{
  "n_experts": 256,
  "experts_per_token": 6,
  "routed_scale": 6.53,
  "balance_loss": 0.00303
}
Below are experts of layer 9 (counted from 0) of a mixture-of-experts language model. Rows are named router (the router's row for the expert), up (a neuron's input weights, with its number) and show model dimensions 0-223. Each number is 128 + 32 x the weight over its row's rms, rounded and kept within 0 to 255. Numbers have three digits each.
After each expert's rows: a language model's description of what the expert responds to. This comes from a sample of Wikipedia text that the model never trained on.

# expert 46
router:165084111130121166125147186118144133133110159142046057154076120078135098132132188109127111149110182148135187142095157181133101108093132136123083162197156105144144145066115122163088137113115091079113131107102153147157145128165115131098129166100075123178099171100134169173076177138155099127182094123172187139117112129076117147131104121230168109088111138059116161152157155096171076111111162096138068163134125112109132127100099106162150052099094130154187096139067094160068113167162137097128177146130143146125095173127156137122134088056107159111157107116152091131144140117110164152136133150113135153106157102119075124111069180095161083123082151196139123102102088086139143123139
up2:106077104142138096096150139151074161082164089118100137104144112157091130081159153091129074125095114154100180176113159100172156091095191139065132162112101116139129092151145132127164101127131117208112131137164125165118143097177135132157148073144106082122166108113133036091137098089129159216109142146085188096157141104128181101177124121126092070125135096143117128115115047116032100062179149142152103116116107079074121119139104107107153107116188120146159105171147038148110159102158104126136139174104126116140112165136117160105128135166146127118170127155169137057137133097122167144152094167149103124139124150134080122101136151151127127087135088126161135095181146231144141170152
up3:086165228095123115125103098138188103122132148145150146112151110122169178049163130182094174103148146122127112127125136114109122052139108138159126114124156171078159176099108156143179177084145120066094084071176113113149173164144120154086142126127138133075152171100153182099153134161113189151097141086155107133071109169168121118077113156133083156151137129130096139035143131082147051127117146085167105162149134134159100109196126088114123173146108135053090145157122164088148121161201085163161159111140119133083131173119109106097128115103093125157115131100131124152156106140146101148144154124123088117142125098163110186129112076197097090119116061150142092077168167093123132110150
up4:135116078129087191124170162124130151167133171117099146160171137082090085130129077141162146112074128124172099118197057098114094118124122138091098135112153128135139130148129118150115130086212090165135107140097165152128128121100095136193127123134150140091116075146122145179085109082216156116125051168213131170180125153126129122153113095240227124092134137099119119122143098146118140149085116152158147162152157149160167138134144147149057113117090103117095064119120137152074116138142170056178125109131145138145144077111183119139113115104196147152087138108146127149165111068157137095093109135132137129132111158111160144148155103119080194120113089165109095095122085158138132107073
up5:144147184111124152164141143140100086093175098086129118149135093129123142105145163160108123129114112142138166176140113112103155115208130145122065113097155231136082112129097150127094142098111174091154097044191164125183175086088105128095130125145158086110177150121150094065143058213115137145087117115101162112148121146160161120113077124139125148121138103042110130053105125128207103106137147215083158079145138109093141080116081117196087163094123130077105100137137156110181095166136106152124117150155145136083122131118135142150138171148095129115172104136162156105064076090076160130227119131137154129140124127170117162142143128106125096152107092125134176121131106130134110152123
up6:148100097159095188136173113119096140104178115107155140100166101142064113164161137105116176112128102106120127156124040158137111092074154171106108133103115131145162135117124149095122136175108153165137106127123142133195089131140110191118151105096123101148154123116182076092070149099152125143130146151140199055109072100102167157074118122101171135101177135104131130180177101075088183173175146212112110105113127130068163115034124095093064134121147151150128119068153170142097167136145135131107137123164121164166117109134172087139100080139086081156131112169170120058130167103142172077129122146120145143085158129142097188149097177097102129162146058164109122116110087125139153174118
up7:137157109097136071133101065171077162088130153193152146153142128117117128126067139159160122112126124140129117140115116159155080154062159158150114151102118112163102131108154068157156110131127165187129124171169103196153133139146158195116082109137110109168158127121111137115161171189126132168130132134101114111101072099133130106067169154084104130127104138047073072080123101138142081136137190164177124145099119143166158085119118131159085182101171146128104092116080142151153076151129097121083187084171198147118109107163162165107112110130118113149187126100155097085097151091138130173180092151134138159147153131079043190147125122112071064104112036104145127132089142124115091111139
What it handles: Latinate word prefixes. Opening pieces of multi-part Latinate words, such as ex-emption, Ex-ecutives, Res-ponsibility, conv-icts, imp-ersonate, plus verbs like decided and agreed.

# expert 62
router:133148110156104159106179123095168158138150168133075102134113142086132134161130157123177141106099133144113130119155100173148159150123142122121123174177126096075104166101094198165100124078154120110121088094145133121138075123128138102118133107126113147118051124116084150117115154070110105166154095112194119111110084151154130123096108097207150108177139093159140195165095128096206091092085186089087110167047097136090143120156127117173153059144115124115153166171122092117094082111184125091129116130085126181112118144126148101171096123144114187106117098150092119130141117156135173136085126102159129118103185117164076099096072146133123086126079167167142099156101128061150244182174
up2:076121157149169120049145145161102142143140098172108130128090159140159143103119107118081139081092124099157136114124178149160138115133157133121145080102007154116153114104125143090121140134170149137180121110064130116187196127166168137125117142147150118110134114070203137187165067098148105109141147079106106168124138111131136107127062069106146144094129124127126111163129156143166152141130131162123111110164109119136081114154130102098133112125171078163123137089127114141117159088145143180150142157204108158167125172077123158084149088119179142097135158208090181121102115092129152132088118135077085140142137132122089149089079107098110072054107091122190133107200162146120045152194
up3:061135130119101062129087086125151070077084121122202146171157123094107139070136154160068153153120138123083090096163080152211101127120147128147156107115159148171176079203128094093116097097163157184132139094075143224131153163156110101105116124150091145096128123104151080104136075106156156135076096093106133143132121092135160164118169124123112162166096141148127112112155089184114091137133134175164188141116153072174149116153159162152129169129175064116111103158099122130117121126065166127111140095110161131117141110109116103106117182147100115105181167110165126179139137097172164151113131158118161138083054145024129092157106123165135090125174078102115114153153109155127133114149
up4:115165160105148082081102163161147084085101143158128098147144108140100162146160149094108123155103083133130098095146132108078095139105097159171122145076124119180131131114109112141166151106172141143116173077141094158189255157078106146125090134157062189160135176141179145133177102170119156125160154121091145173145135124114117159149122130081124159202122109135116091140132132123094100156145113173142137164147190140155185112119164115072061163159111107117116098053119173133147142094134097149124106114159120147126155144085095153117129144140105166104165128136163118166090189056150103118107111129116123128124140132074134135154065067168089066123167089102141128126179106135074082079142
up5:157117168161122102073131117145181175112133098112155190115170135157065097124124184160095108167078132136142121089163136077164143134162149111065138151094144092154122135082162103103089122069101103158097110138060107122096145162192081169115144165160163143124129177131118190118178106156151114140183099111181081103135111083118064102153141126094137090147207132142107158188117097103110110143165088118104145153089077148114081119098063139139120128146131099139118118226122105102148129121139150092167116152114108093118090124088125118147130154109132130097152108172153138172154078124044135086167120131138160140214099134208066121109137084099101111129132144170117143162163146080094134085173
up6:124143150117159156115117154106200134126160090154140117138140115110120113115167127148130093147124122132090122157146168092158161081131092176139131120112176112189157111185124118099134107112176112105150145090114196108171171185155127169152143125122128093145115126093088191130157053121119215172140137112121151130167136122090117101146100166058129133128110076124117053103142128110091100134136172205144090175154136157137099114131093138123177162165163113117091189062132141129112197124132126051106160107168085135121153147080125107144146128077125124081196113139151199090133132096123141160080110199086115130130158147136088117113141065110113038118106127093108121085139145162131116018103
up7:158166097101107134122098133134165082093133135124120090153149122101094130095143090158141125168138124101095115069169114104092073102134119187185125128092189133157144157148097179113170119156161124117142195043196144138173202139149135101153121129157088129144111143127142129172172093147156078137121143119098153154108127133115136178096136149130103181155115107137110098105134099111051092168125170145112146142188146138157160105121118107184104176137102128088145148062139202122127168137138112112103073093189131102129130058070096108143112187190118160114152065083132102141099144073094049161104108152094109176125157137121122153141173058148111079166126119144123124153174117172076099091069
What it handles: Surname first pieces. Ordinary English words used as the first piece of surnames or proper names after a first name, e.g. Goodridge, Beston, Golden, Long.

# expert 1
router:177089079192059145124168174114131142156125197147099151123110136129108109169131173108195078068149151177157111138125149111187150178139157095126074129131133080092093125144149120129139186116123131123128064056126111135111110101102103135075099125139155189191104145146038134125087143110146106132100092105128133143132112151123139137152084070196120093178188074126168174135155141137158106086108151072123097161075152122116122112106127165177162132136085121152164122197087111159094094150150113122131128119106159130102074119163141093121091166128172128115131116166117038169149102162088141116092148104175138088058136097150096154132086170125160153127116092134139062105118134116142171190111
up3:114135117080175114092116141042088115093155128118117163108166136106108142137165073099097110105112134092101137131155159153114110198141099136158092179157152121069147088175134136052153170145169151102116082086109109129128061127196135123132141086122146159100086126139094107143143109147155105120105162184148115151159129140106113218137098121169120113120137126117140068127167118088056202090081152156153084130143167087101104094158111080129114097145159088110146174082125160152122109143110055135166090090097146156060169118136078157173134124151147139155142190195188106045115102119113144116178157177170148100070139153150119135132148172142102091143172130138138154162081160100129130100096
up4:113127137132153194136098102127117104124133133117124129130212110105121153120140098162149186045128150136143120124144090105089125086160105111160174095135131147095203115090124113115141152169159114100109079105139138162166131185079134130212133129108144157094207156149124049131144088106105091160118126144141103144196130188170190058153107081124090135137108133118131157096114107118151108102133121182171109124197124212127163117131175082146120139138135133136117107131140157215141165154156083073160108139085083122143123122124171133097074121145107097129090104073096070101146176098112100138108122115154099119114095118110109082189131130116182155122137162095086071144168106158167059190113
up5:154176118116146100116070190141160144099144138110132155123184191186113134155051151084210109104136121124090082140176086144137126202098141099195130093146113110113075164070115130131084158159149146101128130126168100112158149124156096138146133144102077110170160139165074156057088165115128143114077125172103150111117148079163150106116123153125108142075192119111148167180167098109119130119117155114142154130089145142108091121179141112109134155130026142068068098183104168089169165178150176146117144128092176149126113123091149129108110140164216131136106122101115116194172141127086091131154140150125145109126116064125137149105111149170123206128115083118081112104155088139103144102143
up6:058156168166145069132093168072106115093136145145113108122160098092157117137173061159099133136142149092122165123086109092065111083116077119165104140117165172148187105146135094140145121149155144126127153119133127168146170144087178160117106131121158133162079092098133158169138103131148103081111141111113123130149201121171095187105192128109144085149081191153110114133122144095086166132101184141099117138135089090106137120094114100150128183119173093153095155062111109203127180121139120093133123104171115095126204147154108158123099141122060120097119143198198130042099117106093176118176144140147135203137121199121080156092140146126111103099169104135136169156155118130098189086109
up7:091140197130140115170075132145128188104128164139104164101154189134131141081081111203145135110127136199134110114136136096119105081192134092136101140127121151157177112161121128193114149111088136112129128132138135149144108125045150126118118130139135175115150125123146112097155105192115093125133070106109128118116098134143158091108107139057119105186049134106086105131178164172130131047167130092107190135227149180122174104118137097119150159134119077151091071148158077192133170133155137099119149185108138184115063134148117120093131138147170106152140126132133151096114065162088112090106111099143140079085166121152147112149138089106178150118126024148104119123131094184125140096082
up8:096160156077108131137076181167174199120099136172139120103126115144141105133059098129120130077101127135155102116142097117110137102167151049174096100077106090143144106112133069146135113163091134145108165138170110162161102172084201169121071120125132124076103139163162146131169118183110138096091119135093140159077145141123168074126151206133148139146091102120116094140167133136107114124148178087144210150203148168120113081127125135106154105131110128165089133128031052160190164166128112166089156114135154139165111122107181141132126148141154096105123159109118120164131172121053128161186080114113129148104154137085132136128173090142156139103176070116096096096166090200149107111105
What it handles: Slavic/Germanic surname endings. Final pieces of foreign surnames in lists and tables, such as -ová, -ić, -owski, -berg, -sson, plus the parenthesis before birth years.

# expert 27
router:128119127128106134136134134153189155196178134117115123149114133123145126166140179123130120064177161125140109146134150191124158168094108071150091162151103085107106159129020155159095211122168094143133071090082164105184103075109103143095087169094159122104048202113110118133092110089139117147143075111149161187112100172157143137061139078155121156161131095117177164139162174146139133082080140145088077142085118106139170102134143139157128061108147077116161090162149091157146089158134134092129103189110145150132117153164173057139061148107168142152146131119107085153161112150114148121115120047113168112112148127185137095140108158087180143157117108114130108116102117088137144146137
up2:144123152115072111189068132126087160107126131100147119072092104126140127122158164116144087155148213138130144110192132117105137186124140089124094081109094085111117078105122107158073105131085104123099162170102110164128091146178103163091187095140143158100153163183111140087133115085132098170099074170132098131152139076123131106172137131165117173134110025125116150155173132176124136098088128151113172146070141047163153155128110125143111157131116113119122161134137146124132129075138094099137066155131129138103179148169104140151097107073152246111158144138181163075152138063133190133151157142129200138090111140062143152137140053132123135084156105094158154136136145099118147099112
up3:154081116198125131144085150145101111079141159098132127102102174114103144138132171119164134132164158134145137066195133083175096135142111141144102144116194105100146129096086131086091151097107149142137108132145145143118101093095082118131176163120146137141135177104113065127181079105121107149064144177089145096144094214152114134150136014207105119138122091129118145116188140128118151085052151126126163153025126122121065113171132082161125114151125119115122089128121127145141125185136178064113098184050136080081097098166151123134125146164155137157124121127142101088102155152086146128103109123132124139037104075130137089159108089139168150122121141145111140144183138142163174132079
up4:153129147087096093144135096139197083147108124096184123156159123141090143133140115124138131098139117143106163108146148097081123171153152127135131139141182179083168116212131161065057121136050066148093133083031145139151130149049099120123150068099124189139106100098090135089133116082132056109095135131125123129146088164139121175069135037196148115146137135110121132108166138116170147120114140142112190128121145083066160130104125197148173104106106121102197119150134124205122104098130103111117114164089152148085152086151103146154131158092098126129193127147140109132155075138084171144127110119095198120118085122141157119147135169135148105116156135105122143146159160096131143153045
up5:110168110149137143083121103115124069124195121090144132156147144118121159136144163151151141132090143169089131111125132152140081113179137093142087164144141086062203116153072163102091116137118129125148116103099198153126119145083092155165105116129130148150098171134127144142117130054169099158067108125149202146135146175144108135121111078150133146149099115145137123153134117138122137063036148112063166150102152126122170109117159156134121066100097146118157118092122146194104078143138149083122105201054133176058177156179094141125193127127167093122158148116132097163149087149127092128060097138153141053127159005155137113131130124109138134100087118138101117144185131118139142102064
up6:114069136111131154146102091135113138131197170133146125150131074111139154154173133089112148070165104105151128069099033087127109131140106071163137105132157146116173148090106147053165143126137110139144170112110136073134083190109076134133115147106159173135097146070107110104140096121134107129082148148124138109142130150150130100146152105171130122174144108073145185121162198142154126134115129207082082147062104119111076123075132152106111118141143095144149092162104145226094171172141135079136096164154066069110122096103192071075124161197132129178162104143093104086129204130120096132093146082121086100082114169137115136160136138105142144149167134126137140108128165201098153132123
up7:162132152111051112132110111121130095092048145122124147088135132129135147129075165167154149117116195151177152068100173143055135099095156097117161119094158111090127123108122124171083122115073155142129143159156123114171150146103106135227078097129113117120143067087140104114139123086115085112161146146126172176174109189128107140101111046135130154095076117116083094072205166135103124138151142133162172125094120130136173111141125158161132121116168162109104098051141112181143139178152138125103096214108178132136119125116091132147104137141113147142096109123160157120132071132074161143080128116114163167095095159142151023138107132231126113117113147155120174148158095082143127106129
What it handles: Table cell pipes. Pipe separators in wiki tables, especially the one after a team, club or player name before the numbers in standings and stats rows.

# expert 44
router:155130087177073200140168144092154169150111155154060083134088162106142133174148165102126104093183133137132130152118170125162158124129153114115101174180110098059082135104158182159148148133113089101159128121120140164144091107117120121129093109131094155106111145119078143155095155116142106154128116077192122131112137123078135105163093142167144116187133075149137153141126159113132140143110141113100119202088117124094101125119162147179176079102092103132183150183062089152101113123143116074165116158110134151150102127140127109190137061113129105073132129146105102160181116138050154156083163136168136049103142139152056096103068187072146111085102177133135098140085135113147200196174
up2:119135146204188113087143157048120168154126136123146163121142179134135134166110130133187115041139102100145090210166143114187193172172127123176112146103044134080153153115146119119132125147120156143116108149133139139076140082117120104136096118126181134122181089080086124096162120091148109129105108124111116105082150151130143121157151100131149145190135145138081154134108150133150099069109114082171101178109124148091092072142165058120107155116134169138222152119078107119078141125146105119159134177091180119187098093136104118115133106148125080116117174126104161124123057129124139159082121133132185105095118120080098124152061107173151087082086175131097053135108088139114135175144
up3:179147116208109143092149177044092181116095102176117119131100106137133135103112111109177121100073124127154109179155162134161181132114137144098136110117101079066111117119135129094117102150138101156192126114178099173120131108156092133138132136118131196123139134128121108095114134096118164149069183099086084116121131103119157076166126084153109134132122102130066144152128146149154116122130111149159140175154089134065125098139157131192121150150096134136167176140144106110060154104136086135176188151089137122194109104139130078147116088149137119127121166159186105179190045080091142179101116115112209116150105087073080140093108151064149101113093153095098100152182109159106121212166
up4:167108137171091116138154153100122207115125159160105155131162140124120131156136148154201105056067103098136094115181167122107137146141081148137125137102107144095146151076151102109196132098117119153142139142124123171097139103135114106122102082092185167115189085102117140043119172067136098134118087110119098068106118145147140094139134105131122129174112136138129137154111117130118132083122105123137133155092133197005126104167158092120140083118139151176221124157110054122120133123130117108152165224081129138196062090168118132143121112130102102135100120125129168116128065146118148180126194120091158112074114147111083170124112131161159135141106190119081091131076104124123143195142
up5:156105179161068059111195125082154119154118114088155170120095131123136111137134102078081181158120131096108115169141123125119081122039114165155071173146151113121132118078135166096153139121133169142129132085023133152144147105160072140125138166144118119153132132108104148080136106129162121090117171102157142125176138105071108113124170138120122169072161220130073110129106143126102135195160153075145090148164102104065179100129130135108104132164091181100213156129155094149125124119154131122080162121103087121158101135171118135088110188120117138097104192105147154079109151162116162071219185117125169161133129102119115103165103164085105117132151143093077141129124148091132078150134
up6:148096144162092092107153105111094180083132179099151139105141124127119129138141103154150155158026128144145078124130126080080106137154101161172096137110139112167153121150133128094184132081102159090115130098148110213087141067140124081133104099112140098130229111085119161100189116135144144151107125115122191081117168083146131099108131146151115114158156117136114109129100105131119127075143128139138139092087147176086113101142063081096116163142099159156177153221212104125096138103138122126078131124110136112145047150182088141087135158146128137100118132134183161129126088081093108153148206099132156153127159184088138181165185079162108090138065121127058140126143128137124097136175
up7:139167130178108108159137097152120123159151155152126145115158179141087141140139116159142158086129149099092155089117167152209086113138110100133103148175153123065045114120175129108126136117139157136142118100117147115115132117108054095086153110136164111119092114142117104167097091131150110127127105118167140065148126148134107160136133110207084134182143050153115107105132121075157153080088143135084145209130172146032161155117126164109090067102083136107170145175115159128112080094188164141096122182082130154143045120148086074122121089156146071156107151112063173094163127200081157099088202163146095146109134130139085138132149169165145132101138139139096130159081161106134145154155
What it handles: Common first names. Given names of people, especially common English ones after King, Queen, by or and, e.g. John, George, William, Mary.

# expert 6
router:100099145137107131097112146127148151145153191146128064163124142079136129118092158103130128096106168137150137127112123168152142187115125133121104179136102161057136157101089134138104170124178087114198100084116125059196078130136122134100113102129117141112112119147136117185109156124104123094176087112156178105102125187124106076136148094186207141150131130123143143121149162111160158095029182110122123149128078116103099086120209120181123085131139084119144121157138080106090062157120129072118143167137156177162134103099137104186124115089089148139095147191095126140155120179113132156079151077098100141084112106162097133120065104141186094121075100156158115140119147100150226170182
up2:089140142090147179129143121156122115139108100144063083163115179125099139136113099203145138184143120091102176119150158062165097166148143136102168163091129086130166150112119158121141146099124103135140132099169174086069147163109075163117151119103134129146115107131101112115172115087102147102119145120115134088197107126138084153112096125172029145139074128113129143143091143178109114117081167126161103141189117149079096125199160064134126127120086111109169132069121171145131118108128102099096102104119132207180129074117141048110134111202143137162125178167168156110128122108163173106100145110133067151102138109180065215144100060177130108163145096170138102123126135190116100098130
up3:114106150056098145116080127148123167169094170125159047160089107135135110143152154164163120179136142149125140143150152153119079138115122158156090138108189165096155131077142136146095087124121116134140112171073162095201075199093105119133131115125185083129093140121127116110149159118099187078108179148138096112203125164102138174093175134138167112121107088119121078156137129131129162142056121159186100150199060148105123150191131116115112122165120182155137131054139202133082129104117148152117123072104135170090121089148143107134128098225115136033149108159156125102148102148129124154120134137083130175139171104063080133156114130115102100099179119132146112090122115121136171148085
up4:114114165091127112163124130087125169154089169154159091159092078116126143116137210173135153132084101143099191154149162150086098166134092131156113095090125160033157133150121164126142156075132091124169117124129137067128129182081115145133091137137146133135101136100151110099157098145151109089099177131132118060155152138167126129084151134170098094195134046124178096156126079112112178139069147190098115137162125149093106111202129152095105099180116145152176105069086138118037152095109136097122125171064071117111085095136131122128125112209113113115151119230140158128147116133098154098131169126138117121161125128107137148172106120082145102107166123095098101079138171160135134182160
up5:104138093139128136127079113091164132143116140116150084200146107105098133123099083151135100121100136150093070133063082116145158090153131155138111144140135082084135118144163141108177088128111134150118152115154059155125087137162093114133110142100156120117139139122058124182135137117081145129169181156125182086117138099121143158106123146172106132119126136125130161070112154189152174169080175130137138142143174135082093095129041167130049136122133154122084156130125073091118088105110127137093129126165084122157127100165126044113146112178132134143136146145228117156205157087133114193132103175140153109203154132093142051130159161146044150149117094050126188126101142160092113136173
up6:124093121163101120150148158102134161147150159081100114175162161128114094145102134115155152067133073112164102198091111144153093114127123110125158142170147091093093147127098132141148164152192069087128089083094203129112181081132143070127109129101098146151081161100132174175115134104175090060105117094191149160112117181181080142167158141190134127212176156096120173108135120155113122101093142139111085223105081106071129119144156110136158108096160070183146141135113109145179208135167098109142162075129118075148144145135184099058104124140147115109146091156117085124143101135153123139114134080098126133100153142114138107103147187140184141116077150126116070148096134103077112134135
up7:123088104172102072153127136135186168151062158122148093197108118105124160085144126084087056140114172148135111159156146137121162100155090135182119151163052152069113100143162170145152111121177075074129139120125105086212134145166111150089139114136122157124155124189121139120132126141107137118142111049175155116208144111122122123182135120140146083109126132141094081090155109127236155116118145110078080156137074121157108119083092121163118114141103152105178146121096079108137121157108132127144113127196149106152123124114121137154145138079082112142148139153163102152101177067121099168113140113117108160131156082076097052119117113189162095104092167115088131180125156144162213160100
What it handles: Titles and honours. Capitalized title, rank and honour words in names, lists and tables, such as Cross, Queen, Lieutenant, President, Commander, Grand Cross.

# expert 11
router:167121093180139162102156124093115150167111116186077071130121135098141100145098109118151127071131121155133122162088126152178123147122152087150108125185089095109117165095141150137113120128174086075177108087104152046155135131084116165098095171095075147149148154107107133190122148090165085111143113118111157132110110140099151119114108143139150048133186078075165158159172154217177130141057130105127063131141088111099162165085118162106136147079111140158155135174125148127108130166127105119186142143092154166099104116146203146143117088072179149094166066166107093136138091156082183202091167123132171099111123087124130113148113132107186049135124148109176100124126086110137153155145
up2:128102165124108161136180065156164081064126143108171143145137139150185114095152152181087098087125099163155191139097146125088147115183111138172156117150150111133111089106131157074098121124056168144151173162099120117125153111149096112084149149131200068093140126084099155162134131118063133132053143094104178159148126183161122158083093130119089203139123170149100145087134103123131145119089123164074168132110136185094093097207115116121136092149154089087130149178154140162143149063104173099089089131123102144116090142115121126151112116148133086096143131110174136108159178120099097173124113108106043076178134159162165121143089123140123180102117114141078148112139057077153170171166
up3:145143143103151121116112094143156072089110110146189164149152165129102180199035113114138120141118110081126122112086122164124116138126170191115153103115143144153140120144128191135105123144141143175083132069063107081104146129134120089130113099124098116137125129149071092119118081190176148158056162055142216111123144171216126151126124128106157190153155179139105081104138086147137136150109163148120090158187149204111139118122137098136109065132165154112174125091120132126158158071113145143193114128126123126154099143099135114130131144149105060112097145040115086098142156146162155208136147172074053112131105110132121091106072100146115141130134147107113172152112173117131154093099
up4:133166189144148084092076091080098101156142145125160159081133102130145148095121083137180140124114175178120137182140090091126114148146151133142175174088114139129137152143136127115133127120139158099143100135183132156146111132097172180117106093116075084160143115086171194103152150099164119146111155096122118074084111109183152084063137094121152115135117117085123090116127113146196109128183113081158133156124104107077139195055159123105143155112076169154137066167099123106127100133130099139157185069131173130123131093128198158116139149151098126170148111153125125146138022207057186129194070108135111148197105130089100114160164130123103093197087140094137131141130095098113129105123
up5:079101172161115185119100088151109150064093132103185099115083184119171167191161110124138109176120124125162093192120109120151121152108132179125141181127127117121101077134152115084119137168095172136118161094118128180151116144152157121152150117138187109136136158079094144110189123106115131165168138148110088092120125100140130115124115120143114127124134114107105143046128120144172130154147145120137255117100118186095092144160088173171127137119112065112112139131112155099113089155127131098105091137152106136115155122100154120135115184122154136135193146124212103110143083127037072127113070091113140170172128108115155112141128055131211134139132066118075184159132130128116162095162
up6:099211085096132080181114171134076050176153147133149086102146127139120120098099222051094150180136135118149133178148143097130109111140136101125097159159195156141118109240094085160133131133118056131128089153139153125145146144082110071110116070159160168134133143142108097159127147163168131118129112151087135086160118152138130126152115126122107103144101113137153121128112103089034145115095152069148135141116156149174147108076112110147135139163130130139141115097143117097153138047121141147135120101168110115126092112148084123147102197146074113116040080063177150129167124162127096169180095157138110127121146100145120145125134107065172107137150101156126084072127189191134133123115
up7:116154206109127110159091080108111095163150133199090153101131088162131115103121121170118126119162167108163115194127149084102119115111124173134147108039142136131073101127129080096097146051175184085186117148194141118158108144080130139118138163139086099103104163082141135193158061112092120190091061155097099143100089149079132114135140054145127163157134089091167110125189151084126108146155125142161077138136084138163171099120119122085147128126153156148166072064130127149106147129119092156108168129064120125111143132070102135141102147176185144149184094154147161166112112143140195094157129180084167114144112152124103089163144113125150101138131155104168132080159072113115127170136
What it handles: Prepositions after predicates. Prepositions following verbs or nouns that govern them, chiefly "of", "in", "at", "about", "during", as in died of, accused of, caused around.

# expert 10
router:135131060144085134104106126089147156153156185172136079161203124067156122152108094142164098118155136134163121133117091149110144161128171114114077139184106105063130087098126139119086122101146136110127108065152106132152125083115125171109000127111109107138117161108106155144143102128154129102110099097148165117151103141115152124121149152164140121184147082133179144154172131122103113088061211145148124170111167151123090090134135169159137164105112089138152086115072056193097126136169097099171145195143132114166131113140163093152086062104095128085093102176088070116175105159068144133105138082173150126086151117142092133122149141146108128066108145111172129169129095129150207139174
up2:082117151094144104140092108092147089109094129179153004088146076096167118111170098164107114186118121178114134117140157120096145176119106145163123132138101127138154105167136135100135085098143163169084188109165103128165059110096108163149107123113105131136112145125120134131169115137100174109099161136174127102115148114146150113140171139132170166149134137138183116104129102154158181164171226149145163169152120092178123127141113110110114157087137087166142102087152069194128158058124075099214117122087102085120169161122145092140078064073103106082125093173100117114127159089091198111142162115138164138143203127106087163156133077116104106126175124104170141124084135114148155137084
up3:106095156117081135160104114096163067128102121164143085066122092106165146130154140141092138155110169188124164107176139124119146161170131130170106109149126168133161086103122082102139110118121156119074136102176136125166087158161094157161165117141151146105122167145096160117170102132042157135074113114132165093136138104146164115196173154146132185167115109131146156090125129137132172137134172143165138123097134085169088113148113076150101165141123103148116104072143099189107111072145092108232121099076106106104162131094157087165064103099087107141127127145148081124193157043058174130142199118086203159151131116122067180152095127147120145080182127103172129126099130151164155146116
up4:122083129155097160112145125131122152128146153179151091132119128082169125152135176152155076169139119153147124078153140128119159143153107096118152144113157143132155116148112138123148125161152165099078118175151123123138111132131071152111070120114113141080115150141100127096159104092118132146078104104155136096184134100138189150193135178146133213135107148093202109072120111132133166134106158142130124110151134086120030104138131125090079156101128155128145049130090096163111104086146110099220109148103108170167117122114176085096100087150121110083122110122121050133219145031098158156162188064136131094117113143121142122171133107143153142063161188103192076119124102178183166155104
up5:087132132099153088187104142126157104136105120127130097107158109098139095103149097124135117154110110200148094109112119149127132158133158141163097173169093136150198103172133155094103114149071189140046169164156098117110098160115152146137052140132120123125107182137137150126140162111195155148058113094140096128188141171149142096100140144161158128133145158096136132102092095158149143088090230133159146157166096144195129148085105183118132144093107111148134099105135111255084158114081102069204141101105137111122108115154198106094129132137115094085124093165134094090127190078118164188091185096097129171144139132126119111141106114193110139120127118077103089117174107125114127121108
up6:134095064158062127156145095127162130153122130147145149070159136106112152133133120105131114172161145196120106128182116094130123148152180119159138137161146117141134081167134126128112117117155150142088104102122131153148119153170108174124143117150111135077146156120099121095136110104128151147030053110115157121185122154167159120135171186186106118208125110169117186087086069129122128143132133109169174158128148156169119091117115125151087140120116096135157125173165146195093090088136191113184072101117132166093115129159122133087161167091151093137142096144133084086193138101121148138126140058112160105084104057115140084181100111133113191065164104081117083117077163153146236166131
up7:115133153105143176099109126158137131076075114182144087088109066041133135139127118157112130174111184154138165130130133116098100175167083104175156152126124139122159120153110092125126116104140191141085154123130066108152106111146152140125079133118163162136081186161153163178171128090123166131080139080152135138128139125092137136158093132148163172127150161063161069085147138135159148104104211138135070134149112096151091124143104113073121116109111160126177111076098068208139149100160067088200133159101118106153099151120157093139110122085097131082095105142151082081217160106088204153115182152087159179101143126100106204129112122167127102119125155132182126138138114093169102137134
What it handles: Mid-word name endings. Middle or final word pieces of proper names, Latin species names and technical terms, such as La-ver, pallid-us, seroton-in, Théâ-tre.